{"n_layer": 9, "d_model": 128, "n_experts": 4, "experts_per_token": 1, "d_expert": 400, "d_shared_expert": 0, "activation": "squared_relu", "moe_layers": [0, 1, 2, 3, 4, 5, 6, 7, 8], "router_score": "sigmoid", "normalize_top_k": false, "routed_scale": 2.0, "balance_loss": 0.00056, "balance_bias": true, "router_bias": true, "scale_expert_input": true, "init_std_router": 0.0247, "lr_router": 0.000989, "vocab_size": 4096, "norm": "rmsnorm", "norm_eps": 1e-06, "tie_embeddings": true, "optimizer": "ademamix", "lr": 0.000728, "beta1": 0.9, "batch_tokens": [32768, 65536, 98304], "seq_len": 1024, "train_tokens": 517700000, "steps": 7916, "dataset": "wikipedia_en"}
Below are experts of layer 5 (counted from 0) of a mixture-of-experts language model. Rows are named router (the router's row for the expert), up (a neuron's input weights, with its number) and show model dimensions 0-127. Each number is 128 + 32 x the weight over its row's rms, rounded and kept within 0 to 255.
Before each expert's rows: "mostly gets" lists some tokens that are sent to it at least half of the time. This comes from a sample of Wikipedia text that the model never trained on.

# expert 3
mostly gets: " States", " United", " York", "enn", " France", "av"
router [ 83 166 154 126 168  89 142 138 131  95 111  82 144 101 149 128  97 117 197  89 128 109 119 107  91 111 160  91  90 127  84 131 138 139  95  98 161 117 165 142  98 191 191 166  69 158 172 142 198 161 106 102  80  89  60 165  73 107 111 134 109 123 171 160  74 140 163 182 143 165 121 128 116 136 150 146 163 153 108 125 131 167 171 118  84 118 127  72  91 151 115 130  92 116 104 117  83 102 118 123 130 143 102  84 122 149  91 149 140 106  97 174 184 132 134 164 136 114  83  84 109 154 142  86 124  98  53 177]
up0 [124 187 154 181 139 172 108 137 100 109 130 132 178 168 122 133 144 131 139  87 118 120 157 140 104 132 125 131 102  59  79 177 168 103 124  70 118 113 108 102 131 101 100  44 107 116 137 189 142 121 111 180 181 135 144 109 149 110 176 109 119 134  65 166 170 125 136 122  99 138 148 165  90 116  90  92 167 101 155 141 108 139 136 125 114 133 127  87 149 136 160  90 123 101 165 102 131 149 153  88 121 100  93 212 166 103 181  91  51 156 166 135  89 129  82 136 108 111 116 150  52 151 124  81 179 177 159 143]
up1 [168 149 107 120 104 189  95  79  81 118 128 148  81 170 149 177 138 116 130  98 155 119  99 146  93 128 115 129 141 188 124 156 130 122 152  96  73 135 151 116 160 116 114 138 168  82  63 111  66 116 126 138 153 122 124 119 123 158 160  77 110 101 103 136 143 102 146 141  87  60 152 174 118 111 110  64 107 120 157 147 158 135  95 140 148  98  68 141 168 154  84 106 129 112 176 116 112 123 198 152 120 153 158 133 146  91 134  95 128 136 189 147 144 113 159  51 152 135 127 151 179  65 117 137 103  86 228  77]
up2 [146 156 146 121 134  89 112 139 138 134 132 111 150 137 133 111 128  78 121 152 205 235 159 121 134 137 122 179 138 124 125 103 113  80 166 183  83 182 125 127 109  89  76 166 160 157 100 171 145  70 127 160 145 120  86 189  98 134 116 208 161 136 130 133 143 128 115  89 126  90 127 162 109 129 185  81 112 129 188 119 173  68 128 106 110  85 118 133 146 102 130 153 133  96  79 187 122 111 114 129  80 113 127 170 103 146 136 128  91 158 153  74 131 181  83 139 159 101 198 146 121 172 106 113 173 111 128 137]
up3 [109 202 100 135 100 149  64 147 174 108 131 151 149  83 145 130 133 140 123 166 166 145 153 164 103 131 128 108 100 122  98 118 129 151  96 207 114 187 134 146 128 165  56 105 124 144 120  94 111 161 127 135 163 155 154  83 161 147 100 175 119 151  54 167 173 104  71 112 118 136 192 131 120 135 148  96 102 107 141 131 135  93 131 153 143 170  89 171 189 114 122 151 141 201 141 114 147  97 126 147 163 151 146  92  73 105 111 167 149 126 112 123 126 210  97  75 182 128 142 171  75  93 180 141 120  94 120 105]
up4 [138  45 133 114  96 146  87 160 164 140 138 128  72  97 144 124 145 184 129 134 159 114 135 175  92  91  91 174 101 135 116 141 154  98 150 160 143 183 125 139 120 131  88 101 139 145  91 212 102 122 116 152 102 118  95 145 111 156  84 182 185  77 142 125  99 181 122 140 120 157 106 150 124  98  97 154 117 132 154 114  84 120 114 119  77 148 134 147 176 141 137  81 253 151 134 143  93 125 154 198 171 142 123 160  61  82 177  86 156 145 133  98 157 147 100 109 108 155 137 159 114 130 113 142 154 158 132 162]
up5 [ 99 134 128  76 160 155 147 104 137 123  77 195  93 141  91 118 168  95  86  95  78 145  89 111 149  85 126 162 135 106 180 103 152  93 119 147 161 190  98 178 156 144  92 134 128 178 137 159 133  56 101 148 138 160  94 124 150 172 104 150 155 149 114  75 126 113  91 126 116 111 102 118  82 130 187  99  92 118 167 100 189 128  82 199 159 107 102 117 121 125 110 123 124  76 115 119 168 108  64  76 115 128 146 163  94 129 172 201 171 141 124 122 102 135  86  84 137  82 178 161 153 157 152 143 157 117 143 114]
up6 [157  84 122 120 139 104 102 142 147 149 173  74 124 146 132  49 134  90  90 132 185 190 175 142 187 112 152  90  95  86 127 106 114 149 163 149 164 126 117 108 138  79 117 122 103 131 188 137 144 168 113 112 130 133 164  95 156  74 116 197 126  96 170 102 177 159 130 115 115 143 106  88 150 131 118  58 122 129 103 112 131 137  85  96 174 215 147 112 102 111 125 141 149  89 145 146 149 109  92 152 122 153 155 148  97 152 153 113 105 167 107  63 129 178 163  96 154 197 115 113 150  59 137  84  81 101 155 151]
up7 [157 103 175 190 155  72 135 165 109 150 145  75  55  97 117 163 177 128 108  65 185 147 162 143 132 115 118 177 118 109 136 107 107 112 141 153 142 158  49 141 111 146 142 130 151 104 177 121 143 135 161 150 100  91 164 110 147 111 168 145 105  63 113  75 166 100 113 112 103 114 159  82 103 158 151 176 125  91 180 115 100  81 125  83 118 158 160  82 140 175 123 124 128 142  92  89 161 163  98 100 144 124 166 121 162 114 144 179 172 118 147 105  81 105 147  98 162 151 136 155 201 125  63 134 134 123 106 179]
up8 [ 65  91 149 141 147 168 132 128 154 164 120 107 138 119  85 106  96 140  30 176 146 141  52 163 114 133 140 174 134 146 208 117 149 100 140  73  85 132  87 126 146  96 148 133 130 158 156 129  80 178 132 148 132 158 154 108 190 126 123 128 121 115 110 120  93 162 114 127  85 160 111 154 192 169  83 123 118 103 149 116 123 148 126 128 150 115 124 130 130 122 154 147 116  97 111 212 127 127 138 175 152  78 118 165 102 143 170 150 137  99 131 103  27 114  41 166 146 146 149 130 143 118  82 110 103  75 148 152]
up9 [145  49 147  73  76 124  85  97  88 145 128 110 164  92 156 117  78  94 118 115 182 103 134 128 133 161  92 112 172 188 119 114 173 126 157 147  95 152 151 151 127 103  37 187 122 135 120 155 130  87 117 105 108 144 157  84 102 120  99 102 174 218 115  90  58 117 120 125  91 101 157 141 124  82 140 141 122 180 164 117 135 180 101  97 164 134 164 136 147 144 158 121 121 134 123 170 113 142 143 151 170 139 107  97 161 158 114 106  71  97 174  89 120 137 132 102 116 115 159 136 127 130  45 158  68 147 103 121]
up10 [ 89 133 138  90 147 113 116 147  94  88 150 109 104  83 144 100 106 162  96 100 110  77 151  81 140 122  73 148  99 124 121 163  69 133 165 177  86  96  95 138  93 113  70  98 106  98  74  71 126  90  79  86 100 126 183 134 156  87 178 111 130  50 180  90 163 116 117  80 177  50 112 143 146 151 122 131 114 150  93  93  96  82 155 111  99  97  91 144 116 101 160 122 113  94 135 143 151 172 143 169 153 130 141 182  99  94 109 138 117 129 176 102 113 173 100 132 103 119  80 156 149 117 115 170 117 143 147  64]
up11 [ 94 139  87  97 137 143 108 151 146 173  74 135 169 151 118 149 112  87 128 172 135 134 143  97 184 137 128 145 156 104 162 185 158 154 109  99 142 124 174  98 124 132  74 105 190  68 188 147 110 133  98 116 134 200 102 159 158 135 158 177 185 172 103 157 189 175 126  89 108  70 104 171 111 162 110  99 169 151 112 130 147 117 145 166 165 126 157  99  65 106 129 106 128 151 118 110 152  92 147 148 148 136 109 104 164 120 142 137  93 112  95 136 127  87 160 152  86 100 136  47 113 108  98 118  49  69 114  91]

# expert 2
mostly gets: " ro", " qu", " ex", " gen", " ch", " inc"
router [144 142 165 106 156 130 181 136  94  95  98 129 124  96 149 125  83 104 191 120 111 137 126  95 160 122 125 130  99  65  92 148 105 128 123 113 122 136 184 130  76 139 137 122  87 124 149 142 138 130  78  90  94  88  84 171 125  73 106 148 144 201 174 164 122 162  99 209 164 181  96 127 186  85 160  99 146 140 127 125 141 145 136 129  96 111 164 101  78 201 125 121 105 145  80 111 112 127  80 131 109 137 112  62 137 145 104 152  96 130 124 156 134 180  90 164  90 103  43 105 102 152 133 116 154 113  48 152]
up0 [184  74  72 117 136 179  80 169 122 140 130 143 158 118 126 136 175 156  95  78 149  64 113 152 152 177 111 102 143 138 137 104 169 107  38 171 175  93 132 119 169 171  79 123 137 192  76 156 112 102 129 130 110 163 142  74 133 148 130  71  73 149 117  91 108 123  83 157 119 124 104 110  88  93 167 133  64 168 139  83 100 132 120 131 145  86 145  88 118 175 138 133  90 110 100 160 157 172 151 136  88  96 155 153 141 142 118 160 146 135 106 118 129 131 101 161 138 107 114 154  99  69 139 133 161  60 136  77]
up1 [ 99 141 112 173 132 112 117  95 195 156 119 163 105 176 101  89 121 142 130 123 149  99 158 103  94 103 129 145 144 175 163 190 179 182 157 172  92 157  87 164 125 116 150 149  80  92 133 162  98 128 168 178  93 147 139  72 117 102 119  81  76 123  94  71 116 182  98 107 155 125 101 142 122  99 111 138 101 169 115  97 117 118 103 111 168 139 106 196 136 118 103 160 119 115 115  84  87 137 160 154  56 113 161 175 151 133 212 136 150 158  73 108  73 107 119 164 105 136 106  91 119 160 165 125 126 191 162 112]
up2 [ 63 140 133 180 121 159 124  79 153 143 161 145 130 125 109 109 101 111 122 155  83 102  79 120  77 161 152 127 102 152 147 146 107  96 102 138  99 130 107 186 153  53 118 115 124 118  80 146  98 192 163 111 119 112 157  46 116  95 161 168 100 147 148  84  91 152 113  87 158  95 144 114  86 141 146 180 158 173 127 145 127  83 208 154  81 111 134 119  66 125  57 142 169 167 186  99 121 138 123 151 136 151 180 135 160  71 157 120 139 164 124  94  97  84 119 157 134 122 141 155 154 156  62 155 131 110 119 142]
up3 [143 141  84 152 133 148 123  76 115 129 129  72  78 106 124 100 134 119 131 148  93 121 120  90 128 127 156 122 140 164 143 143 117 137 127 109  88  73 162 114 135 193 118 108 211  96 200 120 158 126 140  95 152 186 161  58 135 118 146 106 122 165  77 131 161 134 153  76 118  94  98 126 140 135 106 124 104  90 151 187 109 189 103 109 185  84 163  94 134 111  63 103 165 154  86 155 177 126 187 165  55 107  97 144 104 154 163 120 189 180 108 157 137 116 105 162 106 133 140 133  95 154 134 174 129 141 168  80]
up4 [133  90 113 110 155 129 146 132 150 167 118 127 150 103 124 146 123 163 129 167 100 138 109 150 117 130  65  78 162 119  46  93 146 156 111 142 146  97 114 161 158  95 103 107 197 193 111 120 137  99 142 152 119 102 177 157 113 147 105  89 141 103 121 126 103 144 145  91 142 138 137 147  65 146 186 137 140 113  81 147  91 136 159 161 120 122 196  71 122  99 109 157 153  66 107 143  94 149 210  67 112  89 146 153  87 139 127 153 195 107 109 153 136 109 111 129 119 119 216 198  94 102  70 105 156  91 121 159]
up5 [156 112  98 110 127 118  80 135 123 204 144 142 175 110 132 124 197 146 158 149 212  94 160 130 151 192 147 101  89 145 111 148 156 144 204  70 153 145 107  60 108 157 168 146 142  86  99 124  98 104 109 111 166 161  86 143 137 114 182  78 131  69 125 146 133  97 100 114  91 177 139 106 129 126 103  86 192 117 127 173 146 166 129 134  75 141 176 151 192 142 122 152  85 100 114 132 110 135 145 156 106 105 123 130 117  72 142  89 156 119 167 112 115 136 141  38 177 148 117 122 104 124 102 101 147 132 153 109]
up6 [ 91 207 146 168 137 102 165  97 115 106  91 123 118 102 144 186 149 152 108 150 143 104  90 206 113 147  95 146 130 151 190 163 144 126  79 127  81 119 123 112 156 144 102 150 138 129 139 170  99 186 149  76 137  94 186 128 130 104 112 118 149  89 155 155 174 169 156 130 148  73 129 101  95 140 196  95 168 125 163 146 134 165 144  74 125  86 146 144 205  92 161  94 124 156 148 140 109 122 114  93  84 104 184 151 147 108 116 104 147 129  76 163  75  81 114  60 136 153 130 136 164 135  98 133 160  70 111 111]
up7 [136 126 213 146  75 133  90 167 170 166 123 163 166 126 118 157 127 148 146 144 162 114 102 109 138 150 148 122 140 105 145 128 106  86 152  71  55 160  93 107 103 205 118  83 152 117 162 111 174 119 103 194 178 152  98 159 175 154 115 150 127 118 153 123 101 154  79 118 173 111  77 135 190 159 112  63 175 130 133 119 162 152 105 146 106  83  62 167 126 107  90  93 116 133 157 187 121 101 182 112  76 163 152 159 106 106 161  95  92 113 140 128 114  71 128 159 150 127 130 158 172 134 134  88 137 120 157 156]
up8 [145 147 154 150  53 101  55 162 154 168 112 142 139 112 124 175 130 119 129 150 115 138 136 157  99 150 115 135  99 151 152 104  94  81 124 186 122 212 153 132 105 104 163 132 127 155  84 148  59 146 143 167 114 141  91 152 133 198 194 111 153 134 118 156 118 116 106 175 110 127  73 121  96 156 174 146 187 115 102 144 104 172 186 147  77 123 173 116 177 121 128 158 136 139  96 135 104 172 138  92 178 140 130 103 142 119  84 106  81 152  65 135 127 172 147 179 122 180 108 184 134 177 129 148 125 106 168 165]
up9 [101  89 123  79 162 168 121  68 114 232 118 161 125 155 101 134 113  64 156 135 137  93 160 104 147 112 129 103 147  99 117 108 137 111 162 129  83 122 167 129 124  93 119  93 139  87 117 215  92 125 131 105 191 136 167 115 125  92 216 153 129  76 166 125 128 136 168 185 127 120  94 167  89 170 107 144 121 174 155  80 136 137  96 130 112 108  95 103 121  81 145  84 148 162 137 170  68  80 123 141 141  98 110  82 182 152 149 105 120 123 190 157 120 137 171 142  89 142 119 152 160  82 139 139 116 168 121 135]
up10 [118 141 143  84 123  88 158 121 107 153 103 102 167  86 167 112 139 164 165 108  44 143 169 140 129 149 138 108 187 103 205 176  82 146 154 179  93 126 129 150 115 126 128 164  99 130 132 129 103 121 159 119 124  62 158 100  94 156 115  93 159  65 106  63  81 162 119 139 122 177 126 104 118 195 145 106 128 101 136  79 150 126 118  65 106 100 171 151  74 105 164  94 139  98 144 157 122  88 158  65 144  82 118 128 115 107  78 103 129 153 151 150 143  72 158 112 194 132  90 132 109 134 105 182 134 149 171 152]
up11 [129 161  94  65 156 160 108  96 153 102 113  99  61 134  98  79 142 137 120 145 113 103  97 116 128 104  73 136 100 103 127 129 112  46 128 114 147 127  79 123  96 145 105 105 110 185 149 144 182 155 136 116 174  79 113 146 136 168 103 142  87 132 169 133 150 102 113 124 137 127 177 198 158 139 129  90 140 158 122 142  93 160 123 160 145 120 129 164 189  49  72 118 128 101 119 171 185 159 149 110 164 106 145 167 126 154 205 100  56 158 145 120 127 145 108 161 172 127 173 151 125 157  97 137 139 121 202  75]

# expert 0
mostly gets: " the", " The", " this", " This", "\"", " —;"
router [141 169 123  99 174 102 143 110 115 103 156 149 126 110 158 131 137 102 188  75 159 121 128 149  87  97 107 162  86 100  93 161 125 151 113 100 157 116 209 115  96 138 174 150  71 104 121 103 193 143 123 107 104 117  77 154  95 134 102 116 102 170 190  82 111 159 116 187 132 154  86 128 146 139 128 108 104 134 100 127 142 143 134  86 121 138 185 108  82 152 134 118 111 119  87 102 104 119  68 101 150 139  90  45 120 140 132 131 144 109 117 142 182 159 151 168 114  68  95  78 151 156 168  62  88 106  48 172]
up0 [ 92 152 171 117 114  96 146 123 110  96  92 159 156 142 170 178  93 110  79 115 135  55 108 118 140 103 117 109 154  74  95  97  99 184  95  93 125 111  49 103  99  99  94  83 141 140 150 132 134  94 104  99 116 102  91 116  82 124 142 234 168 126  88 131 111 155  89 175 134 151 150  34  83 160 129  97 128 128  95  68 153 131 114 179 152 167 115 119 106 141 137 116 133 108 134 124 123 102  79  93 138 125 150 134 193 121 155 173 144 126  83  84 130 152 129 141 154  93 127  76 136 133 138 159 196 132 164 135]
up1 [163 105 108 104  63 172 105 170 159 128  80 211 125  92 123 186 150 115 139 168  90  92 134 126 117 145  93  47 217 115 149 101 163 104 122 176  77 141 163  85 113 112 117 121 119  89 132  70 123  94 131 130 155 163 155 127 171 121 110 117 133 163 110 113 150 179 102 137 155  79 149 131  98  95 169 198 141 130 134 113  84 101 123 129 161 151 119 139 129  79 163 101 129 161  97 116 147 105 146 107  82  86 172 118 103  93 178 104  74 149 158 105  99  89  93 178 124 135 142 107 121 146 116 148 122 193 140  79]
up2 [133 133  88  82  91 139 101 100 107 104 130  82 138 170 154 106 133  87 114 161 132 180 101 184 162 201 159 128 151 117 112 142 105  88 193 129 180  73 128  84 116 137 128 165 132 137 140 129  88  41 134 129 143 118 168 143 120 129 167 125 119 106 140 123  93 145  68  70 124 125 145 109 116 165 128 143 176 119 109 151 114 128 205 131 115 139 109  70 127 179 104 122 126 175 137 123 184 166 127  90 116  39 181 139 123  88  97 120 115 205 161 107 160 152 118 102  97  97 170 155 101  71 101 115 154 111 104 145]
up3 [155 152 155 125  64 153 159 136 136 107 118 134 125 130 110 144 173 119 123 143  67 140 156 154 138  79 134 134 102 135 141  78  75 144 186 102  75 105 117 178 114 117 108  78 113 115 165 155  51 102 107 166  82 152 112 140 156 115 144 134 125  96 151 184 121 133 122 166 128 108  99 132 117 188 119 124 129 109 151 101 117 141 154 132  94 138 108 168 158  84  75  79 153 120 120 140  70 154 139 210 108  98 192 116 172  92 142  89 122 159 211 133  64 160  99  95 104 181 136 142  88 148 113 196  97 124 122  73]
up4 [101 128  86  95 149 115 127 169 137 186 151 132 114 164 121 163 125  80 134  95 158  91 134  94 103 143 179 149 111 185  72 160 157 112 123 141 129  69  98 149 100 139 123 112 178 116 120 105 144  83 108 161  83 136 224 117 117 147  84 142 213 125 191  99  95 161 106  92 144  90 178  88 149 180 142 106 128 132 145 137  86  96 137  91 168  97 103 115 105 129  89 193  92 108 149 112 141 120 171 150 151 123 147 174 113 118  54 134 153 117  55 149 133 134  89 139 129 158 136 160 110 117 101 138  85 190 135 155]
up5 [142 120  94 142  95 190  93 144 138 140 171  91 108 193 115 113 105  82 184 133 123 147 123 123 160 166 166 117 140  92 100 122  92 117 133 138 118 142 137 100 184 118 134 151 112 111 100 163 145 146 149 103  96 140 132 136 162 158 139 110  83 134 101 150 172  60 154  88 104 113 142  71 170 100 123 107 124 111  68 107 187 131  59 198 151 123 133 142 198 150 128 106  68  93 203  98  70 124 103 148 156 182 123 170  50 111 124 110 177 167 122 148 116 105 173 138 130 144 125 104 143 124 113 128 157 128 202  95]
up6 [ 69  94 115 203  41 176  98  34  93  90  87 125 101 140 105 128 112  91 124 143 107 145 133  73 128 137 158  62 122 144  86 116  89 139  98 150 109 135 119 163 135 148 148 134 127 102 126 148 110 157 152  87  68  85 112  98 138 141 202  80 160 107 107 122  81  74 132 114 133 164 140 155  89  99 156 113 101 117 127 138 123  42 142 182  93 127 119 136 147 151  90  75 117 154  79 126  76  96 151 185  96 102 155 107 126 129  86 119 105 118 160 154 157 130 140 163 139 156 156  90 114 152  93 115 144 142 154 119]
up7 [148 150 160 172 148 128 127 120 213 101 110  79 149 179 135 147 158  82 155 197  82  99 153 149 162 138 165 105  93 113 133  88 155 155 188 123 149 142  60 158 135 118 147 156 102 108 185 136  86 185 111 136 114 127 122 105 198 103 174 189 152  39 135 134 114 118 169  92  73 156 122 100 122 165 112 130 183  87 115 145 143 132 122 147  75 113  96  65 130  90 103 142  92 111 159 154  79 173 119 131 111 163 131 120 110  97 140 133 149  74 131 153 127 133 149  74 170 168 154 121 112  93 142 111 129 112 150 142]
up8 [131 154 112 162 125 165 109  77  93  77 116  89  55 154 167 119 169 101 127 112 103 108 149 110 106 131 156 139 129 140 128 132 176 142 161 146 130 183 133 110 153 154 137 109  73 133 124 163 128 108 164 121 214  95 128 158 162  81 204 146 121 112  96 109 146 153 128 135  82 156  88  92  81 134 169 165 167 119  78 120  92 116 122 151 102  81 162 137  85  98 102  65 108  95 105 125 174 135 180 122  83 132 141 134  97  78 126 142 108  75 167  93 155  99 143 121  87 192 150 144 209 130 153 149 176  77 144 122]
up9 [141 104 157 139 126 156 171 124  96 113  26 123 128 114 106 199  71 150  82 150 105 155  98 136 224 135 151 118 188 111  96 127 137  67 164 118 131 117  97 128 130 122 162 149 139 123 142 132 120 119 143 142 151 117 151 165  93 154 124 119 161 132 160 221 117  97 120 128 110 123 151 109 175 144 166 143 144  65 121 149 167 163 141 170  83 138 187 103 129 133 155 160  67 121  94 221 122 116 146 173 165 137 122 131 166 122 106 184 146 132 150 141 143 145  94 127 130 121 147 164 208 133 152 165 160 114 138 166]
up10 [148  72 171 163 118 141 137 176 140  95  68 120 134  92  84 131 129 163 153 202 136 123 165 114 127 137 197 108 152 101 151 130 144 143  96  88  83 143 142  73 100 110 162 157 107  92  81 152 149  89 151 103 156  66  36 150 173 144 163 121 154 127  97 177  93 127  80  83 127 145 167 156 103 104 161  84 139 151 117 159 121 150 112 103 163  92 138 125  73 125  99 163 131 125  96  91 136 105  95 106 130 116 116 175  92 170 171 116 111  98 160 184 126 136 119  92 103  87 164 133 151  55 118  79 107  95 101 148]
up11 [101  92 150 159  35 138 145 187 107 123 125 152 155 134 211 166  86 167 115 120  88 120 140 134 175  91 129  99 140 103 104 119  90 131 136 176 164  77  80  98 135 124 130 115 101  95 113 165 141 141 109 180  83 130 113 182 177 141  91 122 165 124 108 137 110 150 120  60 141 107 149 105 168  88 145 131 133  73 181 149 134  86  97  75 187 121 144 139 111 165 120 106 140 113 131 132 117 161 129  82  69 153 157 129 127 123  94 116 149 150 116 143 139  98  81 123 115 114 201 149  77  63 171 172 164 164 168 107]

# expert 1
mostly gets: " on", " were", " from", " with", " to", ".\n"
router [ 95 135 139 108 120 100 168 156  86  70 103 132 133  76 167 133 116 113 158 121 149 122 136 115  49 158 100 117 165 154 140 157 139 140 121 137 130  95 211 139  58  84 100 104  87 135 128 111 182 135  97  93 124 136  63 144 117 100 108 119 128 182 150 113 124 174 133 213 171 163 113 126 166 107 138 148 103 183 118  68 137 145 137  71 147 132 130 119  84 149 112 101 100 153 102 104 123  91  68 125 113 120 113  56 153 133 165 140  94 128 135 169 134 155 116 213 104 120  86  68 123 132 135  91 150  97  66 146]
up0 [168 103 133 148 181  96 156 166 106 123 111 127 135 159 119  97 124  97 141 130 116 164  71 136 119  89 115  71  75 117 127  37 123  52 138  91 158 192 111 122 103 113 111  93 176 111 117 137  64 153 124  99 104 131 104 143 131 144 119 101 111 122 152 115 128 167  94  97 145 140 117  99 140 145 106 145 120 157 152  81 108 114 120  90  76 145 154 120 202 134 127 104 116  86 102 134 138 129 199 131 157 129 127 131  94 153  75 155 126 195  83 134 122  91 121 163 153 243 141 137 114 112 146 139  93 102 220 113]
up1 [120 115  83 179 137 114 106  86 189 119 187 116 118 136 130  86  89 130 131 138  80 146 125  84 118 112 148 136  78 132 159 151 132 165 191 196 158 103 157 145 159 193 142 183 134  79 133 164  84 172 166 123 128  92 169 121 153 125 128 141 152 109 187 140 161  67 131 118 147  70 124 138 158 134  75 171  42 144 109 130 138  83 111 135 116 152  82 111 113  66  99 105 109 123 185 119 128  97 137  85 150  79 130 137 139  89 151 164 109 107  92 188 102  98 106 144 151 142 156 141 123 158 113 155 141 136 136  47]
up2 [124  83 117 143  95 111  95 186 148 111 180  89 151 140  79  81 137 148 162 114  98 159 133 170 133  77 179 144 114  97 183  97 135 120 127 149 152 150 166 192 117 104 160 115 123 122  90 110  96 132 166 106  66 117 116 105 118 122 145 118 115  97 138 189 119 134 204 116 171  89  94  90 115 142  97 138 124  94 142 180 136 156 158 182 124 121  63  67 109 153 170 126 145  97 142 127 115 150 102 133 124  56 114 171 171 127  80 145 123 144 137 132 132  69 161 139 107 108 107 160 184 154 144 139  63 174  97  46]
up3 [125 119  97 119 115 139 122 141 150 150 122 143 151 114  90  95 160 144  76  95 137 184 131  94 109 112  81  94 142 163 142  69 152  98 204 176  99 186  74 122  99 134 168 125  90  98 135 129  42 157 149  90 122 126 121  61 128 143 145 118 108  80 147 131 158 142 121 141 113 119 123  91  83 190 118 126 145 117 132 180 144 150 134 230  96 161 124 158 158  89 114 112 117 115 134 160 173 174 127  88 146 169 120 124  85  92 102 103 105 101 103 171 134 157 129 140 128 217 163 102 113  94 151 184 145 114  81  92]
up4 [182  80 129 106 138  99 160 160 118 117 156 131 137 121 123 143 106 168 172 108 131 112 142 123 141 169 160 131  90 119 114 115 132 147  73 198 120 132 116 110 151 101 106 108 110 148 120  47  93 100  74 149 108  98 107 134  96 116 122 181 160 157 161 116  92 114 129  82  86 171 118 220 132 106 135  94 117 141 191 161 167 121 130 163 139 100 176 130  64 192  77 186 100 104 195 117 118  84 110  76 133  76 169 160  90 155  80 184 166 137 155 135 117 129 132 142 176 104 153 120 170 139 173 139 126 154 112 150]
up5 [213 121  73 163 114 115 142 136 105 145 109 119 107 188 106 127  99 134  88 152  90 133  46 197 166 180  98 143 144 164 143  81  84  75 143 162 122 109 149  79 103 113 121 113 158 128 155  93 164  96 126 133 153 169 144 151  77  82 107  68 120 128 144 112 184  88 120 122 192 152 150 187 149 127 120 115 113  90 155 161  69  89 135  99  73  99 168 127 128 125 141 101 141 144 147 154 134 125  95 112  88 116 136 141 181 140 141 134 163 167 121 162 125 131 125 110 193 199 158 124 139 109 153 152 145 134  96 193]
up6 [123 104 138  73 141 115 164  78  94 174  82  78 140 124 166 115  93 116  86 166 177 114 108 149 140  78 101  75 136 108 140 179  85 162 147 185  94  96 125  86 167 113  87 132 139 139 177 137 102 128 153 137  51  73 123 149 189 129 136  77 136 105 159 123 102 145 139 118 146 128 134 101  51 168 108 161  67 131 125 125 125 111  93 118  89 167 126 159 160 114 160  74 117 101 176 186 107 144 131 124 170 108 161 134  95 130 151  70 130 126 155 104 112 118  97  64 152 137  99 195 122 105 157 103 166 167  88 127]
up7 [142 164 131 198 153 173 174 113 161 124 106 156 168 143 154 100  90 139  53 121  86 100  40 107 151 168 113 163 134 177 178 110  85  72 138  90 159 116 132 172 117 107 149 132 139 124 176 178  69 205 151 172 153 164 151 144 158 140 144 152 122 143 165 119  92 133 129 135 163 146 129 163 181 145 112 138 132 145 147  63 137 172 139 163 117 128  74 150 110  89 130 148 118  67 163 135 115 168  98 185 136 135  96 140 137 129 137 171  72 144 161  85 120 131  60 156 110 143 132 133 169 114 109 119 104 157 114  97]
up8 [112 131 100 128 164 142 190 101 180 191 161 110 156 149 111 119 152 128 117 123  85 164 106 167 187 148 127  86 127 155  44  78 122 165 147 140 163 144  87 180 143  76  97 148 136 160 193 140 119  99 151  94 118 100 126 100 109 139 126 141 131 142 152  91 119 119 117 169 165  71  92  76 126 152 164 149  87 117  65 108 216 100 150 134 177 104 162 171 132  97 133 156 165 126 124 128 136 182 134 117 153 185  99 165 109  84 115 144 133 103 120 114  87 104  74 171 106 146 136 198 142 127  65 144 108 146 120 134]
up9 [106  80 149 110 190 147 178 133 158 171 141 137 101 135 123  72  97 118  80 118 118  98  68 115 135 111 114  95 174 148 137  94 111 104 118 138 151 109 153  97 147  90 135 139 135 106 129 179 118 157 157 109 156 154 143 103 162 129 139 191 113  45 146 146 137 155 159 132 117 144 189 113 126 146 120  71 153 157 169 121 131 152  81 136 106  91  39 119 181 109 111 118 145 176 154 154 148 135 106 144 135 123 183 111  77  68 111 181 187 108  97 135 134  97  90  65 110 211 120 113  78 133 183 143  92 127 153 153]
up10 [157 179 132 121 118 137 128 107 123 174 146  96  96 108 127 165 166  59 115  68  84 162 145 151 150 119 135 162  97 186 144 135 154 128 153 169 139 135 136  58 152  90 177 132  96 183 206 126  87 116 183  99 108 112 146  80 128 204 176  80  96 158 150 127 163 135 130 133  87  48 114  89 124 130  99 137 162 121 112  92 138 101 164 126 114 156 120 157 116  71  48 194 131 100 128 116 126 139 164 161 119 130 118 145 120 102 102  93  89 167 169 109  97 129 115 152 134 186 183 155 121 131 123  91 121 107 119 117]
up11 [120 142  50 122  85 125 176 144  99 153 145 136 140 120 157 147 158 208 137 138 149  74 126 128 130 126 121 157 137 103  79 137 143  99 123 162 128 116 113 138 182  78  81 149 158 143  99 146 138 193 124 157 115 113  98  88  87 144 141 222 157 150 141 160 102  77 148  78 174 111  96 126 119 146 148 137  98 126 124 117 159  85 186 133 139 164 182 139 106 147  98  89 144 112 126 160 120 153  97 151 215 132 110 119 127  93  71 136 167 158 170 115 137 116 115 132 198 140 145  86 127 168 165 141  89 202 118 191]